Below are experts of layer 5 (counted from 0) of a mixture-of-experts language model. Rows are named router (the router's row for the expert) and show model dimensions 0-127. Each number is 128 + 32 x the weight over its row's rms, rounded and kept within 0 to 255.
After each expert's rows: a language model's description of what the expert responds to. This comes from a sample of Wikipedia text that the model never trained on.

# expert 14
router [141 123 112 160 195 114 127 135 144 172 119 106 120  73 189  73 161 155  88 113 143  91  80 117 134 132 100 132 159  65 125 159  37 174 116 178 141 137  84 101 118 121  80 104 118 125  97 155 162  73 141 130 113  72 145 154 186 143 178 127 169 136 148 113 145 179 147 104 135 111 179 133 172  87 147  98  86 183 130 102 161 167 185  86  77 114  81 122 142 148  93 141  90 111 189  96 122 168  90 123 119 163 129 157 108 100 147 163  97 114  88 125 161 168 163 107 146 126 118 105 144 139 163 149  75 113 148 117]
It responds to: Hyphens, dashes, quotes. Hyphens and dashes joining compounds or ranges, as in jet-powered, al-Adl, plus quote marks, slashes and the prefix un.

# expert 22
router [115 205 177  84 148  89 129 109 145 123  98 179 155 114 133 116 142  89 157 134 159  72 167 121 173 113 124 113 120 118 125  91 141 114 152 172  76 126  81 130 124 134 113  93 100 147 139 150 124  94  86 118 118 171 116 108 181  95  77 161 121 128 137 129  74 179  85 160 159  58 145 102 180 137 132 135 128 145 133  91  87  83 122 147  95 119 120  78  72 134  98 126  98 208 166 167  97 151  91  88 163 183  84 142 133 151  61 163 135 113 141 185  93  74 141 158 150 118 134 165 166 119 130 145 108  66 151 137]
It responds to: Mid-word syllable pieces. Inner syllables of split words and names, such as in, an, en, ann, plus place-name starts like New, San, Los.

# expert 6
router [110 110 173 131 111 130  89 123 145 132 134 165 190 187 150 146 143  98 130 185 157 126 119 160 132 187 176 115 113 119 203 152 114 158 108 119 185 144 147 147  62 131  55 158 109 141  85 120  39 105  74 112  90 161 150 157  79 101  73 124 165 122 162 122  90 162 157 145  82 127 130 125 149  88 123 147 132 105 131 162 146 109 139 131 112 178 104  98 121 126 141 172 121 160 180 125 118 131 103 164 151 130 132  69 147 123 132  91 132 136  29 146 160 172 143 129  83 134 161 162 130 124 100 150 162  94 138 196]
It responds to: Clause connectors. Commas, and, or, but, while and list dashes that join clauses or items in running prose and lists.

# expert 0
router [161 145 105 165 115 164 174 153 200 189 130 112 171 129 147 130 149 143 148  96 153 110 136 102 131 103 158 122 160 145 164 101 136 196 145 137 146 145 119 148  80 181 135 134 109  98 149 163 146 107 111 109 159 167 129  87 139 154 137 111  99 130 101 158 203 142 153 163 151  73 167 169 115  92 174 152 184 118 164 140 122 129 198 187  83 192 104 135 109 101 145 118 107 162  49 180  93 126 123 110  86 137 102 116  74 145 119 114 143 206 101 134 191  95 113  83 147 136 162 128 122 128 165  84  79 124 143 136]
It responds to: Periods and first names. Sentence-ending periods, often after a closing bracket or quote, plus initials' periods and common first names such as John, William, George.

# expert 23
router [123 142 141 134 148 131  94 170 152 186  74 144 144 124 118 145 171 149 134 160 128 117 117  72 166  92  60 160 152  72 124 149 141 157  96 176 128 138 112 136 163 113 106 120 172  81 114 160  98 126 137 119 140 117 111 156 100 100 189  95 138 150 119 166 137 201  87 153  92 151 107 125 138 183 136 135 185 105 175 153  97 121 106 189  99 109  85 132 105 119 143 123 134 163 102 106 117 132 143 120 154 101 163 118  71 160 144 141 131 133 130  14 131 193 160 148 189 132 165 141 187 122 131  89 205 140 185 120]
It responds to: Pronouns and short syllables. Subject pronouns starting clauses, like He, She, there, we, plus short vowel syllables inside names such as Or-le-ans, Common-we-alth.

# expert 11
router [ 92 166  46 157 106 115 142 109 130  97  47 145 115 185  89  79 187 132 131 136 132 108 123 146 107 252 159 160 125 150  89 139 168 145 145  83 103 115 128  95  79 141 154 105 120 112 124 127 155 110 140 117 106 173 131 174 148 136  84 113 179 153 127 141 154 127 132 169 166 139 139 128 160 198 134 122 174 153 110 136 131 128  83 169 155 121 121 151 130  94 159 133 166 109 127 113 120 115 114 122 186 127 150 145 151 158 156 132 142 134 131 181 181 103  82 145 152 145 129 138  69 142 240 109 152 137 101  98]
It responds to: Word endings, place names. Final pieces and whole country or state names, such as States, France, Coleopter-a, Améric-a, and closing parentheses in tables.

# expert 28
router [143 143 106 137 135 117 140 117 175 144 135 170 141 125 137  94 143  80 116 128  95 167 112  70  57  83 141 133 119 140 138 186  98 140 105  95 107 122 147 115 109 116  40 128 113 142 128  72 116  63 185  99  97 169 131  74  92 102 150 131 135 104  85 118 148  53 151 123 141  98 114 101 132  95 101 126 168  91 119 148  86 114  98 128 177  87 150 111 168 143 147  84 157 210 121 112 200 139 103 150  69  91 118 177 145 111  61 199 118 137 133 106 177 149 161 105 156 120  93 134 130 120 101 145 140 160  82 109]
It responds to: Articles and determiners. Determiners opening a noun phrase, mostly the and a, also his, her, their, its, this, typically after a preposition.

# expert 7
router [148 129 156 114  80 161 155  76 106 123 187 115  95 111 122 118  82 103 114 143 113 145 176  92  98  96  99 103 103 155 123 138 111  51 149  56 129 127 220 154 138 112 138 124 130 151 164 134 165 155 116 189 119  67 112 144  81 123 179 155 155 133 179 110 120  76  87 171  86 151 134 138  73 106 143 131  59 105 157 123 187 103 116 122 139 131 103 120 119 157  88 115 144 110  71 108 140  76  62  92 110 125 147  96 145 143 193 130 145  95 157 123 110  72 149 162 120 138 119 109  87 146 146  88 105 187 156 127]
It responds to: Acronyms and name middles. Capital letters and short fragments inside acronyms and unusual names, such as KSI, PAVN, FC, and mid-word pieces like Gul or uck.

# expert 12
router [118 172 186 175 119 119 122 175 160 102  95 137 114  78 147  74 161 150 118 163 171 121 157 171 127 141  74  94 124 149 107  62 159 159 129 142 140 165 102 187 114 123  63 120 153 122 125 110  96  74 147  69 123  96 129 108  76 142 128  47  96 112 105 153 104 151 178 102 147  59 121 149 103 107 100  64 167  81  90  65 161 136 120  75 113 106 133 184 150 101 133 139 121  82 126 164 127 154 138 110 131 110 124 127 112 139 148 157 125 168 156 163 137 145 123  88 152  45 134 136 127 115 170 138 184 133 154  99]
It responds to: Foreign name fragments. Word pieces inside non-English names and transliterations, such as Japanese, Slavic or Spanish names, and raw bytes of non-Latin scripts.

# expert 31
router [ 82 138   0  89 152 102  77 171  92 129 163 149 114 130  94 166  81 150 132  93 141 196 176 121  85 156 128  98 101 169 115 100 111  86 155  88  77 108 118 138 121 128 118 164 100 130 159 107 167  89 140 148  96 118 150 130 109 160 127 147 108 159 112  84 117 137  92 139 100 147 169 100 152 130 131 172 111 146 113 128 158 169 156 123 198 173 110 100 157 122 174 130  97 111 154 117 163 192 138 158 152 166 108  86 109 108 168  93 137 170 133 149 168 194 105 145 112  61  88 129 129 156 114 166 135 121 134 135]
It responds to: Ends of proper names. Final words or pieces of multiword names of teams, cities, universities and titles, such as burgh in Pittsburgh, United, University, York.

# expert 25
router [177 154 135 134 197 109 127 124 115 154  92  89  79  72 116 156 114  88 186 101 156 100  84 161 150 178 126 143 121  82 105 108 178 154 118 176 152 188 157  89 133 176 132 106 104 146 125 141 161 167 155  89 198 134 139 137 159 162 115 121 145  67 122 126 123  75 180 141 122  86 118 121 137 133 137 166 106 138 126  98 111 155 158 134 127 101 103 115  94 151 174 147 108 122 120 119  76 155 147 224 148 112 140 128 181 133 172 108 140 146 109 108 199 146 166 113 161 126  73 115  99 131 100 149 119 149 197  56]
It responds to: Verbs and auxiliaries. Finite verbs, auxiliaries and verb endings in narrative sentences, such as was, had, were, transferred, and -ed in graduated.

# expert 1
router [ 48 110 126 131 192  97 138 129 123 109 154  67 140 132 173 141  51 141 136 119  93 116  96 159  95 146 176  97  99 101 165 158 138 133 118  69 112 134 126 100 160 204  99 147  85 127  98 144 103 101 152 145 211 143 140 146  93 125 114 142 155  90 157 134 165 149 165  60 102 100 132  91 214 116 144 107 163 152 159 155 145 134 145 160 149  87  42 131 109 140 168 125 123 156  71 157 144 168 126 164 108 130 146 156 148 137 132 100 128 147 147  93 105 183  87 133  73 175  77 136 124 135 109 119 120 158 149 133]
It responds to: Capitalized name starts. Space-prefixed capital letters or first syllables opening proper names and titles, such as P in Pavilion, Stev in Stevens, Am in Amendment.

# expert 30
router [134 122 165 130  69 130 196 116 129 147 204  97 107 141 123 157  75 132 131 140  71 147 128  91 100 112 111 143 154 169  68 140  84 110 163 103 137  79 177 148 156  91 135 122 132 141 139 151 145 180 127 106 134  99 157 149  96 108 131 180 121 163 134 149  82 110  82 109 125 171  93 148  63 121 152 175  47  65 123 136 160  72 104  63 123  92 147 137 159 180  89  84 151 121 134  92  87  73 123 162  99 110  78 141 125 166 124 125  75  74 121 107  96  84 153 140 131 134 133 135  77 146 111  83 115 152 130 149]
It responds to: Table cells, taxonomy lists. Mixed tokens in tables and taxonomy lists, such as pipes, Apps and Goals headers, the, and backslashes, with thousands commas and degree signs.

# expert 29
router [135 165 115 107 123  91  99 122 129 136 139 144 118 222 121  91 174  91 101 114 107 115 126  91 146 155 143 150  80 145 141 133 122 120 109 152 137 111 147 162 130 195  98  67 147 155 122  98 131 122  52 125 191 118 104  90 183 175 139  99  45 127 178  90 200 121 172 100 151 158  95 119 113 118  88 115 115  95  65 125  77 122 148 135 154 196 153 156 130 164  97 165 146 123 114 123 141 176 162 164 159 143 158 139 128 146 148 144 101  69 223 135 140 142  95 133 121 111 125 106 162 120 125 151 119  73  93 117]
It responds to: Foreign name pieces. Pieces of Slavic, Germanic and other non-English names, often accented letters like á, é, ö, ić, as in Králov-é, Sok-ol-ova.

# expert 5
router [193 115 136 120  82 171 134  86 103 139 122 109 188  95 153 152 131 123 138 164 154 105 138 146 113  84 132 133 158  96  95 112 122  96  70 178 135  79 134  80  85 141 121 151 194 133 132 122 118 148 129  62 112 201 143 120 161 170 159 125 103 109  75 126 105 130 162  98 156 184 102 108 140  97  77 178 111 138 148 169 161 108 103 169 119 149 115  82 142 152 105 158 180 133 182 156 113 160 128 132 175 120  90  76  84 148 138 143 126 130 117 162  93 141  85 150 121 128 153 123 192 160 103 116  80 146  20 113]
It responds to: Word-start prefix pieces. Opening pieces of longer English words after articles or prepositions, such as con-sists, pro-vincial, im-ages, st, ex, re.

# expert 9
router [127 132  99 118  88 103  87 161 157 123  89 145 108 100  91  97 130 162 133 189 189  97 153  79 129 147 106 160 106  79 168 129 116 150  98  88 131 138  64  94 178 163  91  88 189 118  77 137 158 169 124 156 148 142 136  74 128 128 178 108 111 171 210 122 119 120 113  88 142 116 108 150 102  75 135 148 194 168 109 105  95 176 131 166 109 163 102 132 118 115 167 133 177  98 215 144 130 163 164 174 137 173 126 107 129 139 138 138  94 160 135 123  69 143 103 129 125 145 118 149 108  81 163 168  68  94 141 108]
It responds to: Table cell separators. Pipe characters starting or separating cells in tables, especially election and filmography tables, plus month names in dates and list dashes.